Weights of a small mixture-of-experts language model, trained from scratch on English Wikipedia.
Size: 8 layers, width 128, vocabulary 2048, 16.1M parameters.
Below are experts of layer 5 (counted from 0) of a mixture-of-experts language model. Rows are named router (the router's row for the expert), up (a neuron's input weights, with its number), down (a neuron's output weights, with its number) and show model dimensions 0-127. Each number is 128 + 32 x the weight over its row's rms, rounded and kept within 0 to 255. Numbers have three digits each.
Before each expert's rows: a language model's description of what the expert responds to; "raises" lists some tokens whose logits its average output raises strongly, later layers aside. This comes from a sample of Wikipedia text that the model never trained on.

# expert 41
What it handles: K sounds in names
raises: "ent", "ers", "ues", "lect"
router:116140088169128044104108111129177177121138159108110143107167137144096157090163118160178150090170117144087136159115113109148184143164169162148077123118177107107138097074087166156152147074085178074158130125128085146084066152104127115150171126153125095135168127058142166134158157169165127164072073112150074181171116096132154116120144085115086107113049149161135128089124127089154129131130
up2:169149116129121142063141132153130117150111118077175135146116152125139152146100091077105107199186158122098115175170144165156148182130092185062076110103181167180109111081124209169082150177139181151081101141067131134065162150104136113096151163108119097127144142089114093144111104128162134087079166107114087135141095146143145150074122139085157097122108120123081135109133129186145166156092
down2:126167081126173147113128121116116092089103151076089161096167211106155123147097083148106126129087154136147165134103113142122170131154073098106151133151103112118127105106148130101104171088147126090108143130083112168133123137152151140141171110210169190151110088141150121134101093111107119159088148110117060061151135104128221200194075107123071138125127186173113153100107076136150129174121
up3:145058167096137161200134149173124067136093117131130114116090088103121134137095115167132093119135144119054170089144145104138081117146107137095112135130087047120138097158117154192068147120160108114126088132166121184113185126108107146119137147107080202073127169106139117108137091145172121172112116155177092090144154167134085130142053136121191125144195160075127140158151136148105156109162
down3:074117121134110108087116148107090111085089089162153128145089145177094093158155100106167185160134104208133096171086084139133101146173120143134164111149140124112161109166145126056185102138116086167117104158106174112098077103141116137147106149118157076148110134107168142155062163133208100123166183154090145148115145092136059152144156187149111156172087131095154131053136138101082119107137
up4:137156123123161138102148105216196089086179120159141185072132108097158143131105087112168090098088129065095136162121061170111130098135076166224171118075079173165108131125123069185139113131107140107105150092096136161111156101143154110145079150137122090127149090112131107123111173119144206148123148119093127146159082152151139103113142101138120136119074145108096135141087135128170176129088
down4:138085143169150114211087145127086168129094077187182148109092153116147110124092106130135208124115151084121114125168118200111069136130091165117110176141089113067148079121179143126118054135153096124097143159120079102120140117084198094151109166120110071103131089128174091127129105093171137132126144099113147129142097188155156104125117159120117117140097158120183117170171149062170119118157
up5:102163111105154120156130095084129182147096138120138131123029102198140114138146144146119141182092111163109083098109175171138159139107109114115153133132111175115132138119055108115090062081124134136187124073115173160130137163113118076119154166194063133158121100138101132157128137170106142187172126147091143166071096138130133122124200152133123113106134071102101172108180161103099067156163
down5:106092173163153078127084085121131179149113133113174097106130151126114099115178083204169095094141117078105148100165117163167169182169140186118120168116110103107108100119173092145159138189091171123134142157140142098089136134082130146142108069168111143037146132159158127121150140120137117085101049128140167124120155104105065188128060132094094151130144134140158122132081123167086108096164
up6:142129074092147114127093152131134133120104114152106143109157137143094134147102169135136194101100210115104162126141165170106120187094041113115145136105145125113114138142193071116086127102184180184083104111049155098114126123165107091085116085101128087098148156069106127136079179143088158118141130158124128125143107154150188082135140172084179137096186181149133076139105116139137187132118
down6:168124167109115147158076119119094149125128142079104091161133149109165154082106094102107102114162103153170122155117163063182149121138146064187117146133175193175086139126105178151132128164078116144109129150170126159112139132113167163119132124101145191157125090102091106051152138080201174125119178099071104146181104068125151068067116115126160120133138134077118120088171106102110163141145
up7:134128131096158204119171105139137090091134119114171085134183144197071114143044119138108149111116117093137104073138118133141113118076126147189126070108106128151050200124146136123132121131162158172105139119126103100122116115133102114125153108144096200177088106080135111194172149123180090130105133109118168120134157180076168092155101171085120129179167129168160136098069156123119146163096
down7:094156098145144121147106129102171094080115153174153125102124120145100145117122191067136143106120082154107154143099139132118131157132131096120163166160153160158116115124085127140113116148105184053136138083180145059202177130099170154123072141137139129170140100080086129118096163135089142123070108177158183177169046100142153112097174133125062090100136136072121149124109158126198080116146
up8:109133094128107083118143122177128143131128128125199111098185134166141162162140171126105145105091111109140145117102107115175108113135183125023082123146122137067190142120087112137146083089133153152109118138124153091142135155175131097147190126145071186170128162071181172095182123142177097093088156121107103126183137098068137129123128104094111139174116063184152103127123099160110060136148
down8:136116150115141122144128204094143114111122085069115152066136152161073063135125110162117147151142159091099153101152139073142144112101155108131187129098154097093112109108062143101120090141155125124185135092196064132079194178105090112125111079151130121104160142135060127163115138102148144186182132122163138182111173152124103131087081105124201099149161125116156132159113164112152186147084
up9:140153125187098089089130057125108112141115193112156121094078179131122170182062155161075121190121087172145150120137125095076166158120194142128118136132130134124103166083144107125136128103155169120049099107152178151115137180173107118121157100152083110132195085093156127173158180139129099087130149121136094099105177124128062095120124122076121102121130113113139168096155080167150166102162
down9:134166137114161189120154101081136190145116114102115105140094113101127186098161159163126151131104128129056111153113156146163158162123117111075141161124131113172093163099138197200153118151107091115085089143151077098150138117144092160148153095036118132073044166133082105108162112109141158143124158132119138195103089127156149105171128102212127110108141142079136106121100108058110151123152
up10:166140098098141126092118079129171171122131131122138120073043142134131153084096159059152160085150145138138083182168135192137152089112158178084083133112126158074107150133117104086097162129103149062124133161150136126193180174129086168106162156137101149049157102059117150115170161123108132077137171085130136120091108102129117111161123131106072168166103139129151113152140151186142146138169
down10:105100091132145154129152068156160132142142115094103168112160066172176107133102143027138081157073133072160112130127125112161142115113162158148122087195133172161106130052157117139161078102165131153137130164147134090151092108140129120166133080190067084086091179167146146196096078139124120162136089156148080136139137188123108107101153122120173142149079114160166135135102113100112159147115
up11:153123148123093130160139134154139149135167125136090177129184139208073094096133112157165122142169163106140148143159165083164092123074096109128162143166149149093111092140134103185082108157146122097143136141112105097161047167155089175122150125096130113173098142099104068128146111118157102115080103199117105094124150169088077117042157109116085145170158094046116186148132099161161133127115
down11:162131131125131129124181125140165105148084089147107132090127086158102118190103109107120084138121130110092112118086153169140144076184169082167122116143103098139146178184102182103130100112067095127107123160121162162104187042130133135068149104117164150169100143145135138145193185228110120130133108048168078107081123094158114125115141142164114164126184172149097090132122099132123100128107
up12:122135148141073115133133110116096156094133160046120136111101063123090117191108067192114145157183112158130172143163133164225115162135161158116163070164102149153083092096160193094160156161127150123109103132151106162107104128109131102087107115148121162150120118115163131158113198129083121147125078130140186084128040137161078111135079103151121117166115127144104126189089104132135118120113
down12:181113090159165168115144119094134100086112164128137111116089166096136171139173122119139100132100092127063059105115105182069042103191121125096155177080139177125158137135105124175158082076115137102105122114098123117174149148132092183155163146111127151148182117186128142136091105111103134160080156144147110115080165109080156119208113127146151068095133124127139146104129144116144221146128
up13:153161131112105091161118200094093141169125101120092148168129165154127112181073099110113112125123099172124138129106187110118125180155159169126072123104139076096074103115112181077080164100108114130183112128103080131124117139118124141127118152097153067142041174128094168120148187136086157138155156135085166127141147094049172111180127140161105167163180055112166162139137109136117162144125
down13:116078103123096152103146035108163084155068181129092190136141106056099190115124150128117125077154100156140126119102115145127163150131130085129129145164165103121080158162132122151171140100100113122107162105147138116107079150158093118132125140171127151131115126075171161207175145054087104139116151192169163155173108105163121083154111070087081138177137127170107066122149148154135106136132
up14:123118120154084141059150103110121133145128162200141173177134136111068183147131149095153118113108052106126119140130160095138172133132142092108085167100110179096136116097078145171142162177157151070120103139097163071094098090153153127158122152092095146141136141129145121097192106147107181125103105096153177134109123136133065130137116154112112154086039180099172100097092141177098209145128
down14:139175096192112130142162140168113178140083076113179173124092099152114184100103127187075116140106042151133111159132127103120076146176083127121154066153130148125080129106146119190139119071140101100136169113131158155147108160109119116113112118136108094126167139195121143085122170140131140133183035127052141148137162136112124090096153112115097077216131128131122142182148144107109128107108
up15:135141129147095138100113117160139147133091120205145143134142032102190149174154091084180137075165144109101155126183166167123110119145186154092086144127184111155133140079128113160159136120162120159173099151122125059134134127162110136106129121136087146140088106121120171115099157118086126095096167141109091179117121137071112104144120146133060075198112153131163136092075196080059131125130
down15:097140138190095133154075112112160125090119074061089165179156139094099065170103149095073134159137138134173152162105077143121148087137131080161173141161135096160137127188126144084090097074149102128148135128150167169091110123140170094196092107126099146113124154133132109199150068112111137135144094121118161057147125160087186148098119120108110148079165111086104162194127084128155154125154
up16:164129165113129080142120056183114172122105131127109081191098163108120111112138127121137130104088139115117129174188137100087108138194174161119130111155201172179064083140150072165152125115199136131150039132095119145100134158149083140159151139126070125066145124135168096122118159145127134115147130140087128101151079122155101148200148130093099122146170092130101089164113165087113069112107
down16:067182142110096115100182105156131160152150119174103150075131125126126171180126109214144064150106107121184080112102075124083154121131077140132196111138108146164171106079157150147098144136121152149132163126195141145119155151162172096131113120120076207123079106115117141142118180087124124041176207121123115082083143109112106126115097132125089115147075119117131153099119105117128166135115
up17:175133088139125106145111116148154124079116115071148089134092175158079087080131184100164106137128120154057203101124099123156161126145143132086112163127136061142112173098141099123120137158156159163171138116149131168129091085133112148118135153162113100178047133079136137159079121092195128188149141077158123142134127101170179097118175069121129151122131054086174129117090165166159114107161
down17:117087075058109109158109156160130090122162191120127133103140093146223140198121121155090137163130133099131158116150171124116127140113103173172164105107090113149164126136132075086122108106098135138136124052149141113105147152103123110157134181133177124082158114146118123099126100144140109121129073149033162158124092126176085149099099171121139151171124128158098074105169067199146091171176
up18:119088122124119135139108114170120151123111141135100110096151140114118056135080158122190199106085069141152124159150135105116104143108081113140115104133097142063114138166116137137180146103115166182163108124089125076161138120146170173149181128079123172054107140160162129148116149096103141084089133133176136175191160063158090054214110126163135156148101128113128181143152127170128082101084
down18:086164100125115124179121172117114168073188176132088195146120201094132152119152145106105141146194140165130111085167079145123080163135180112122121156090112158070093093138123122132163083121134100147118081151133106138156118130141128068082115147125158109125131087143081134140138149137125123078126103126169060124097157197089106134129182079135107203146088194149150065136171143149143103086113

# expert 7
What it handles: Fragments ter, if, pre
raises: "mp", "p", "bum"
router:175130155109138113130166161152192108113153144086150142115193157175112161091142132132165169120164184087155113156118120078084108140201095176174115129145143108109175107056078142135167110111095128123112120119073088103096098145078154088084117122168164119179189164090128168149108118132110071125110104096201114182103151156115164083122133090118113096109079157168125106075171133108126158108117
up1:128169118066088118124112138050149133108093114117146111187106115129157122161117126119106125165155103188131143133114173174152164129119103117074138097099103153115112132145206135110109086103137141200085144135159094085115146119174119168166130145168079188156093147125110183082112143149190127046091124111128122115141152116146071117164138150066156144111094153060058138115112161107096183177133
down1:136079130119129137157085167119201124100170148061113128162164146129104119125144127075109104082143124089099159134074158087098131115083089151153110131115145148075105075105098132039127102105137151088145177134124126131079155141176091066115124125137111165128148132125082157118145209156111162118124163116147187134155113105147131109117161143103128162178190173135224153092097109147181150167088
up2:166112099156136101119190151132099132102161116105112161123163172123118145143111097142117103181107112106114170155158112093117122110139114135062132177100136164148128039088114117140147150094198163116103187121152164154102097140067129179057112131154118136200154203107139118114187174133136114139115120064164096137077065131148122061154158088108113093161165084142100082116137127126115173137167
down2:163146173103114081089122131123197095174112171124158108098142107105130182145131090124094118157157114143127116155177157107198146091092151169095123107136099101079170177129131126098116089154056086125157153142088150125144117127150103136123113174123151082163120116101217108140100109081128133181147097157156133177194141095157153138069153076176084100148075088139112192126144077136090117150098
up3:178158131151144093133162095110162116201101091152179088129109143064136132124095118106101118170132162144129094171079108132160177101146075081121120127084127156086057104137064137129156173135137144164074157138149094154150196075116148100133190110119145136098106211138153145102161114091050097090159078115175179173170158093128142142108071118116107123163128139133135119105138112169122101118143
down3:093199120096118184117121067097132110064135121137061116142142087104110152123147116117126093080096083136180124129096142140155098137137163162137149153138142150196154145125120130155101099099140158089173143115154072110067138159128172189116103132096138114115120159134110149138087168177128137119110208119163102096111096133153053098133131176147187036157206124131135096135126132084105183134101
up4:151201119067160132133175083162142076150101125155123192169152071154169125097113104119111108096152082139197119081152155139086106160163111183133145171128155147134104130139059079092095078084139164138145078154097145100171180094098120141077167140136113099171163130100096118131120109102148083190099213129138106171149141164156130117105108140111065140148108109130143090093148118116153144107098
down4:092145130117136117165163091178104129140119120131157041104162161134112137123169091146127089136171121122163148156104120144202158158072140124089114159134149153080106130090164115124121072082119184071068050126094153148110133140140130163127170150160114086117083169152181119178165108187060119136117158158083126115105110137166105138133115168083147153084140129118170171126147144098116122144029
up5:177143098125140179136177129116132103215087161111120128178104100093105113087171114171104146111145149151131139240129145090079149096148101226111116181115090152048104149071151126138144146120148117112056144093131165157143140146103145161062122075130158146100127142128128104088128129135166108118113138129174143129108060090098136154156142130064149132160128092143163109145125115111087111107092
down5:089115113128050171123069153126146084132154090119209137125128133109200159074109154132108145171090126108208160095136168142158102142102157118095158130149147077119134143094161172070089079171157155153141123141132147125182115118079149131092131163128123173114134138125114158126098176116132156151147099147133156202138142093038089055156093132104104124106113102155136129134042116149156108143125
up6:135178189138142137164168118128059124101077189142070081139083111176086137121117163128107060111177107141107097169140145122132152131133174146084144164111126169094139142145132123127135114115130145110154093078084095060144138134138181076077148144127092197135160118081153133144089129189112108113089145141160131173118089142109141146084102141196157139105107144223124119156132149126068096148079
down6:077109126099127086130171081133175090112149164140151163179132089183169158161126072079103106095118133157124117142138124126115177180172063089097089098151121089175065109113136126192103126140180111113108102112161168133131168178068101187136102120136195094136191096114150106084159130085183097130154135154119129123148105119121159143137060161121111172156097089140128149176090109140113080102125
up7:082070135114107075122131121132128155080071094103183100111104177166216082141139113116168163099156101151119107128132150124128066120124103107097161182137099089115107107108108139110133105139129085090102102108096145110160222147111170065076101133110157124100173145091096147134129084149115125142141155104109137130174232138126113114133152157124171158190157177155166145145140197130129080138114
down7:152141122133142086073084151113113208138137096113113115103117090063166192153138073158167115085091169145132172196137109127141165064145128125153101093118117154154144143172195133159093134128153112150137130088151173146106133127126101137191119144135060131133098107108124026176127173108100165106104117107127123138163077087137133144148145088125111119155106132114154084137101157137103127086231
up8:188104136095128227117100154175191150125111158118134174169181120098108109113102200120161132105158119127103142169052115130159097170161086171076120073062150133089157183131136134094159142158130115104082108161145069106133108124101107102108105102102151086122091162088095192138126139129067123136142084129137127134137186170105080125133062126128123114166137151078098152174128130142120114152144
down8:122152106086158118122170190160117052158212086104101111060114138116121135151128100164094140173165059152117152100115112169166118163130197064147098154128104154166156107140111180129145104150157062178083152099090089157093112116149131123164131096096081145154111061177093126114114097202139117147155101120107170107156118111125135134120132110131121127092140122135093110202115121192090134131117
up9:126131126108213112126118144168100093044105122034154160084128166190208144121158188103082126158115117138125122123111126092092146145104150161122126113118128123186160155122146120085108164155092133166153139088116192148111115116139128131134048077074134155126123093119076191135144113179119127151102139155174090102110208153112080107157150139105112121082118130150115187098124140138129088131115
down9:156097114160135089107138147102163086119143165162117162139123116073084117098179095156120117102146141131156091130144082069147138081115082154194113089091162093085136091122106101229128163079157082160164157155138115136103157092115141117086123142101132114159148227094176154111088112104100121161182161101094150106102104144100140155155079109185130158174139114140178130129069137151162127091165
up10:078140091148062106123108159150134196110096138116119182127101095172073051164125126118155118154157149155106138119095163215108113191125106089088145095105150130155118133082153132122032108127128139121104163161167112103175123159117172116109161174170149152122177146135111146127114148076083107120149134132082102082115149138170137056141163134200077101156100131151112110167123087101156092132130
down10:169158092132107167146093105167029149100132119145163106134096154144150143138117094144206105137065107108093154128056140197158117130141149095129163170139118149117145113123167102134135120165130148131159024144112124147143164132147174128105079119182111160099084178113149075123120124128096139081067106181183177135086174091128065151145135099149102097123131152135085096134136105100177130122103
up11:102141144118138108181133165071091123081100232123069153115086112123122113131218160140163165189114128099108111119087145076143136132131202142181119196163151140126122145142160097124078107159119069140145184121111068122085129134125105114086154114071081144160142157120073098149141095120157123141145113159157156091097122126120133137124170079090127170141105141108089107092147140101124183084172
down11:128119093107179133170119101152131114160183127117149170135148101157104058140140163112124084091083208173056150123127121162112075129131109181135101075150063121118130156130154149120141173105105188135095077149142066070194155149159190144120105092124169142099138111135060152127119105125102128192185143118124098171130158156110125123083126128128118107138107095136148167085136101088171105067153
up12:100107136089068138103179140128137131119177117072093163140147092184119130130117045127120067159142118113064150106150104160130106158118139127120126160115100131111179193136150147118092092145167128114138123121105116127156095132127124129180151085087146116184120178187089107091124088145144128103149111185120133156147119188177169141130150072109144133152106207084130192043114071089179155106126
down12:133137156121139098088099115104119115115125139183158166083124120118202063122091137127143163127104046147141157149141123173123148143120067173118170113059172136158190077119109162113126198170123124156062163143176117132098132170126127149152093140141091111091136141146120132126109161058124161128102160151144115057068033136104076168109135182117066133144131146151129131147141146155115107143090
up13:142146166134112118116029111112127113107164186110158082072160208166184163069118069110150143066132110172105149107177181076132105104107123153108137155125119134175123155114079128143101105128119131038148150098108130093132098160184122113116129162122178146117121108128170156078144116108108047150119118132107129189148148116130130129130144173126205106102144147135110157144124160122144107062158
down13:144121117122114203104159186134108166147145127088158119133157176089123146079032135121107169148133126132183109123156137086183167051050122127078117156112138155081091102067151078102178167144094164165160129137138120159150114069141058141107155087094152099132122155145142153165116122131144133125158102132130103140172120101097072109121125139132114156127202183096137135160126105162061127133112
up14:144096146081132078114138146108174149094090157068136108106113115120152133176103146176143101175081108091119103068070129116104133024130127203127154128084140148113109192127109120163123151110091179142121091142081085157130149119148179134112138144094095174145185107144136108112061137129112090143178137098108145147126220136128130098201148192110172121088138135124107082160161112128133144110127
down14:150128119192164085177129105192095118076109073112124156133122133126117062102111122141093183150129165089137158157140124151154139170091140113085123099160105118109086141155099088159122136100151061153080067096145109116122148100148099085131140077107112186105139119184177139129194092109170186094062132096152128113152130183151175184145121094176135113090154126167098169126128070147159132169106
up15:157169137160119123176102125143150163152175159119153141158078117082080083116136178128170166099197163152100102135142153129133128144230100115143143057100121041163109116134108124118138107137132099094091128145104121136139156119174119084094127155117091085099148185026122140160118153119066130125121152139110119135123143100089055164091143125103176134078190069116147133126156139159123140127159
down15:131134179180132152137129124166128093106118082123130160136120109091172080123096143142139131164112082125098102113089132155111086191083157100137055130136167143102147086160079131117103178135104149110180113133084163129146144142158134141217164165159204160163122066176101055111154098115136132115082131137088127077078144137143074118147148135109082108169086101125112135100198129110178091183128
up16:204150158129118152117153063126148120099127111128085086077148166154106108100085149151067082165055149125147095148132136154143130222099170145123114129162138148130101175143127138132138063139167188173114142121105130063101133116145126066105131077103116113079092172098170114155128174152152152135091166112150177168118101169111142093163207090133155106133165105121108135130095151151134105114064
down16:090150100137134167127179150174138147117061134134126098178138127122129142094164131064143120132179137129099106155094081113095120053138148124120145175148118089156177085096124132145125174092139081084160135152158143179130058075158169143145130140170140060088144085093133154122148074122134104127159149140101127101183213139146156156120057110101150086123199132111157133115149139057078143098140
up17:171138139125125099123084112171124093130144118071082067163167131120107121102141167129137057101104099107127151100128090101158123167114133149150135115133112111114193139165096146130111119128107204117183132092122211115091161123116070129145094133106064055188112131214157117131168140170053179155158166085108134172083131125160095154132129122135148140113089094156103120107113188146152181134113
down17:158051113096098119130158170110103129118117056115139176156083134126145125168142141141129140094165127087102122164099118162091118066174117132165171120114139157123135151170121170094152091097115163146102129171049077064187118118145153097086175120155163199114130130134105105116066089127110146124092120154151151069135145080118125057152179141092160181131175089133142130161138106141114167174178

# expert 23
What it handles: Word-initial syllable pieces
raises: "hn", "ich", "wn"
router:170125173116168082111136227101145125109125116152094091074137164115155189102157131137160176111112172068071082123121079072073165160147088131151074099144146147128164084091111162191127123101094133099115174185108145162103119145085134137126200139136135109150140145065081145139139106184151091107134142096152150149135137142132122060134129122125087104118103172128163145066150134125117175147094
up1:111128155140162108121113116096082132122086105085126092136138165103116179099135139166068072156119212170101122148129103100138118199070080154142169137162117137158182086125128135147091070101094120114124094148141159150134126191158092139121122166150133086081096184157073112133088150154089122126174197123131102149152151129106148121121158126163141090182136121101091058053191141164133139172116
down1:130128154098080125114114153158127127143108112182154153094098044162129162137165143095142112126137122115070087135104083143090123143222146096120157053090128102179140162127128147103126131155179113148145122163124143104084078187199116129115160118148135156143107082128187102120152088124177161111153075182113185142145105106167125099104087201061172097173087130134086125141095118096134137141146
up2:092174140106157214057104101117131095122112120146149150221157120133156140120131176173155149159168100149121107117120134124085162156152090126062129108169107100091124097138153137111159102154174100189130173103139093135068114127048115176052121131186153100198151090150107115126136088112136139102073119124188125126140145139123128130103145142141142056104113108181103139110158114099128148124066
down2:120107115111130096133099158183121110155103132139097095104113107068142108157093122168099113150133123087134126169118075094108122079064148190217122098096129170127138115125157093121078129084162135165131171095140129125136182151143094096121088132107133183150179150117144140156147118151100125099158222090171156152094111150160168104127144186113097051144143171127101111228077089144117132148124
up3:163200096203088182160112151149090112144153131122098137157093152109155085144130168110080100124132112142131106104122138096129088106109080096175097174171130081067091138123114198142116140145133096140097120175194141095137148121107098184157157189090087168102103092105145154099164122094110170112150124150117112163155169104157049155125121116107137146168115200077129125140119049139102159137156
down3:140084114048172123102180064134149113172133098216117110119094181110111179161080125147159167129117115133207092137144101082143184145161133121104101109103150159171118150122136130115111156115140099093115140094124046173171135093127167113077098081147155141114133135164111209165116104112115107180137130095122074131139085115110151092107167104119118122160150217144116137121143155118162092101103
up4:206146127148154114078061105105122089179127170110136133098118178120108150146115073086128084115137119153118108117074111176122110136108201164116160109132172157122190092101151125104110092088088183105098087151093127125111208167074093170146132136100059169157142119197160112112146117136139143145145176140157104168075081106133118102126165156089149144171118076137173096139092162135118128166120
down4:092134100129123136172089134152163164041155108123157113160108166101190170136164162159130124191086108158151137127084136108136070176124084106194120160185111129182141106113101143145157130062131077118157141109116158115167153113174175159103139138162083142125137090108105135099122103075145141078120145049042142086085140141110106090182082142081112136159137162123119147105132155165102153108107
up5:078162109068126079149105113135070099159127050168119194115141135159109138131113106161115165124110136147086163129103163148142070082179114117131138086112183155092081108117148090100120201085118132110144110151126121161155118209171180133105165163141184098138101109101151146114108182098089124100132091119102141160132204149131110098133089165092172116140137196104104177114128154105086105125175
down5:106164185080123198105171148142182063119131149131129097104135157112158145116101145108120100123139076106150173128079121120138163129111094116120153113139125109126129142143104186141102113133164078100151160155146179140155135112088171098172121121161126187163163162131068039128136100127138097074074174034111128115091126153117156160130112092123096135167127157126216133088097069121137173165090
up6:116155117176153107123068094124053135173111144151104076151059152087124122111145129155126075132138167113158106137137152157136168123155128097160071155072083135170131086158079072165137189183108121103097135117132163108115137087172104122143137106201124132092153170092136109212147174121151126050179152104117136115126159094101143195097093167093093180122136115162134140116139118160099136144100
down6:132107095138146055135091126122050138085079096158105064104078159111148105119116130129119171135113122168180126100151107120139100137128116122102114127116156163139070146082146134119167078186150098158139125135116089118180115187141240118086135154193104118182162163151141148072130095133131120141121064128087135112155190175123137124213104158120174127104154098140153138104117167092122127092115
up7:122130178132156151119109154139136138139140152175129128121083167127152124061103139088142127116143111172131171131085157157134141049162128102143162039148104187030042105151160134201200129079150123127160150142145092127126155090143167167099096148155096126102113146150161076142141099144072130090155140134129135150029146105099091130103135121097128133155105145112150113085112159126179150130131
down7:178125091092150130173095078084087133147175165099118108127174099145133150110165110141119127137074076087130118151096124141185044149147120116150170117086119082168195085151106116105120148141116176092135157087074113085156138137109178110191195106168158085122147143060130119127140137055138130109137111130139158132149115123092175133116149129203132123146092163169125125142188140104081102164075
up8:071124138115103114185156085094111118121157156181071167163097126136133128142154132123124148161087131072049086092161107096084097154174161191137080124097141129103097065128138084138166154129125151106178108168083149107143151139117159153139154103101133114063173116132122145200121166174185137130157174131145125146110174172134193092132139130132105150083095081072112154072148179104111104115139
down8:150190129120094119098119128121134183105113077113176086171071194197201140073126143147096151071147176160168143128135165121130153087067154119125130122189099202152114157122068075156112110142149198119117100084130121172139126088099089079117116119091105141104071113156129129141096172136061112130163142142092151125166167138118112127118189108100088122125135132167084093121130131117136120169142
up9:164140108155143120119123148135146117097112193103124102060097192102159134088152129128145152105137069155184148058124172135071135134114128182108093107141141087208113198105101151169171153136129137092084148108169120207133127141140092120088098134133076157093190109066131124134092140084092076127158130110100122144164117081078101119124145145181133152184125086133150123140146165081161156142093
down9:126122111168128214134151124104094130189089103155123087096222139132137138190063137191129098063184120112090108103133162127091105146125177175145121085109155113100125104097101114119150077133124129130151148107133122125142080113118072137126126099071151157108113186153114181182105137149156066154155110156140139074144127098143155136091151167114146127094157126187162116078100055111089163145133
up10:115110114150179071129126117088060153163169129138141163166169090117155127136134178121106127127179168109111112146111154101172191070155135105133134050128115144086097150083133107182123098097115121152079130169076135078142094127097107156134081147019121169190114120137108106157163141094084147132208150127084136152120119151106140139147159146143138116102103114164176126125107192164077098119098
down10:131139133111118141118168173150178167110144170009131170111114119101081157132106080126114157132116152128133125103114136140094112120149107125132100131124172203148153144083152108117112137135137139106171048066126163161150110156159085146077135166113053112172083187107117173170158148156125091092120122130136072156184153059108133140140103112112048117127167128130128103089103171111129174127174
up11:157067167087140118196124082093101067139176129133114138099032132136187155157183120157114105172128110187183086169164172130167167134122148092084185179111129158130119141089085087106120196128122098177089116084114087137111099171115119147117172118158142147116143088143100150126153094134097133126153134133139105166144085114138093165173157154092153114107118132091142137130121070146114106082066
down11:145114138158177072092126120069104092166150094188105106091113160163129119145149114117162193125137066131061101168105165130154064069126115122089124186128128093091176073149161098125154119150131087102119137157117156120103129148122139107093107139107108147171098202070125110114149132130149115182141114139158090109208123125137096167125120063143197161113093095088116196152159164122140164111148
up12:090122078083168078115142195141135152081091064118147170056144144161114136113117145131123156174082114104141141133154125167126162135104104125162131136127105105115136135133170108112099100129097127088109161140157116084136177151140121125094118155189137139131117103159089163179097121158051096199158130103130148078167097139162103086110067162134145166133196134105106213069157057160118116171140
down12:135108161135169059171108075128135130163129129121106112142104082138129061170086125062151105175070119156162138148160162165182154114137124144132144128074045124105120127087137081130167109130115137188146148123167161168090068155094133125172102200180178067135192132111122092097133116076113113101168094140153129094124172145078151190100117120104084105128144135132148105164137113088108107152140
up13:117100151136138142157098097196133114175100167122154130168156179094180108142092099113126185090113163154186152156128093192094126058131183181085130138166189120136130097107127104092140098115159071122181123162133122108133163186121132164121118138137143126075135119100103150108054024133092159096115130123114113098121190084120096126149101167126134080129112140182146134118123170098094114079146
down13:101156121183169130109091133094146100093159096105127189143135141159078096072165079142125160156148186164092129090154096185153062148135077133142111156126099088126204112119178154127136131144158084162115166186132168163099180130159121100079109140114140106153120198113182106167090148104104113090099092143088100161130143173093124109116153132144055153132121060115103168097103104124124074127126
up14:179122102147118121140197113137133111122157114182142129155127091065098084096085165132168128130089086108126117139139129116104021079111136109146098164134068091115160141126082138103162185105210134107148156129152075134134145154116101098137132165179115160171166130151139171099111106154138105149079140092113141181060189080130140113129109193086153145104128159125136152086157118068136148180098
down14:133114141149136110137119172106148139117114080071063158113158136126136152140145108104075090085137152140122163128214143100152158117192183162140093109149115208107108122111139128127132105079136136163126059172134138127108096149180064101101195125153113141081117132118141108194114125211093094155151052134069124146144115101165042141141145149129118159106105118123103085178111153163150132124156
up15:133091144127107152113042160172092125111171207057104093125140152106130146156120169108150174146067100112128086148138142102126166146153124166143129107163143074157175113146206110121186105174104091094144153124125092144181158131139071173137073185115091111153163165124093133127190122076176128107183101129123076106113155076150113101098092168145103112116151104116097087166107117133120142130156
down15:124136126087206122145168106157119122138170082164130139142115065141153146124110164095213149146171096107130104105143163131141088178100125137135118148179160126078105150116158136152158120137127134147122027174118112133193053110092072144173061088106124121097078126112157099097071096133083130189076139152151090178093129141100136154159158129143145127087148153111143134124142079124087103177147
up16:178164080083147105106137165100130116149130090147108138077068135147166127193104121155121142147150092154173138128147129126136081102077116111152129095093100219141112125115104159155104103115132136156103125153110140205136079160140159173141133152144086068118161118128177127054164129123120068138159140157183142064146127095155169131118203190154066099104101148115110141085116139085138068145097
down16:114164149190158191150063182093138112123106105130105123094143157131134107104108115118059135156094149122106103112135101127137214161113130115141116160166111080162081069114139109119096127049151152077143117075136078105140112089117148125177095097151163087193161112068088130130094151165194157151100140111127169099158136137108118089132112101134179136154140159079111177129177124164083180138163
up17:095140113087126109173079154174141146163120113099104082097132151147141125136101172158160091149151076104129225147124114126106137109129151124126068152091151077142064050120176083143131107072149134121159118082126110117141146177158138199150110078136160119094120143140194132211114101134171065109132072120111123157140103084137159081117141138189181172135154084116111122134146092137144166136154
down17:112112156154106089082162149122121158116108177120106141125092119092082145118092170117122041132129160127179105188099079181153179086085175074132119103115137122120134164149086118187175130140089172138083143100112157117108113178152194107108172201140127104087059199126126153102124110151116127154172135150133142107103107144203111151142092121174097106134103102104141106143154141112118053111094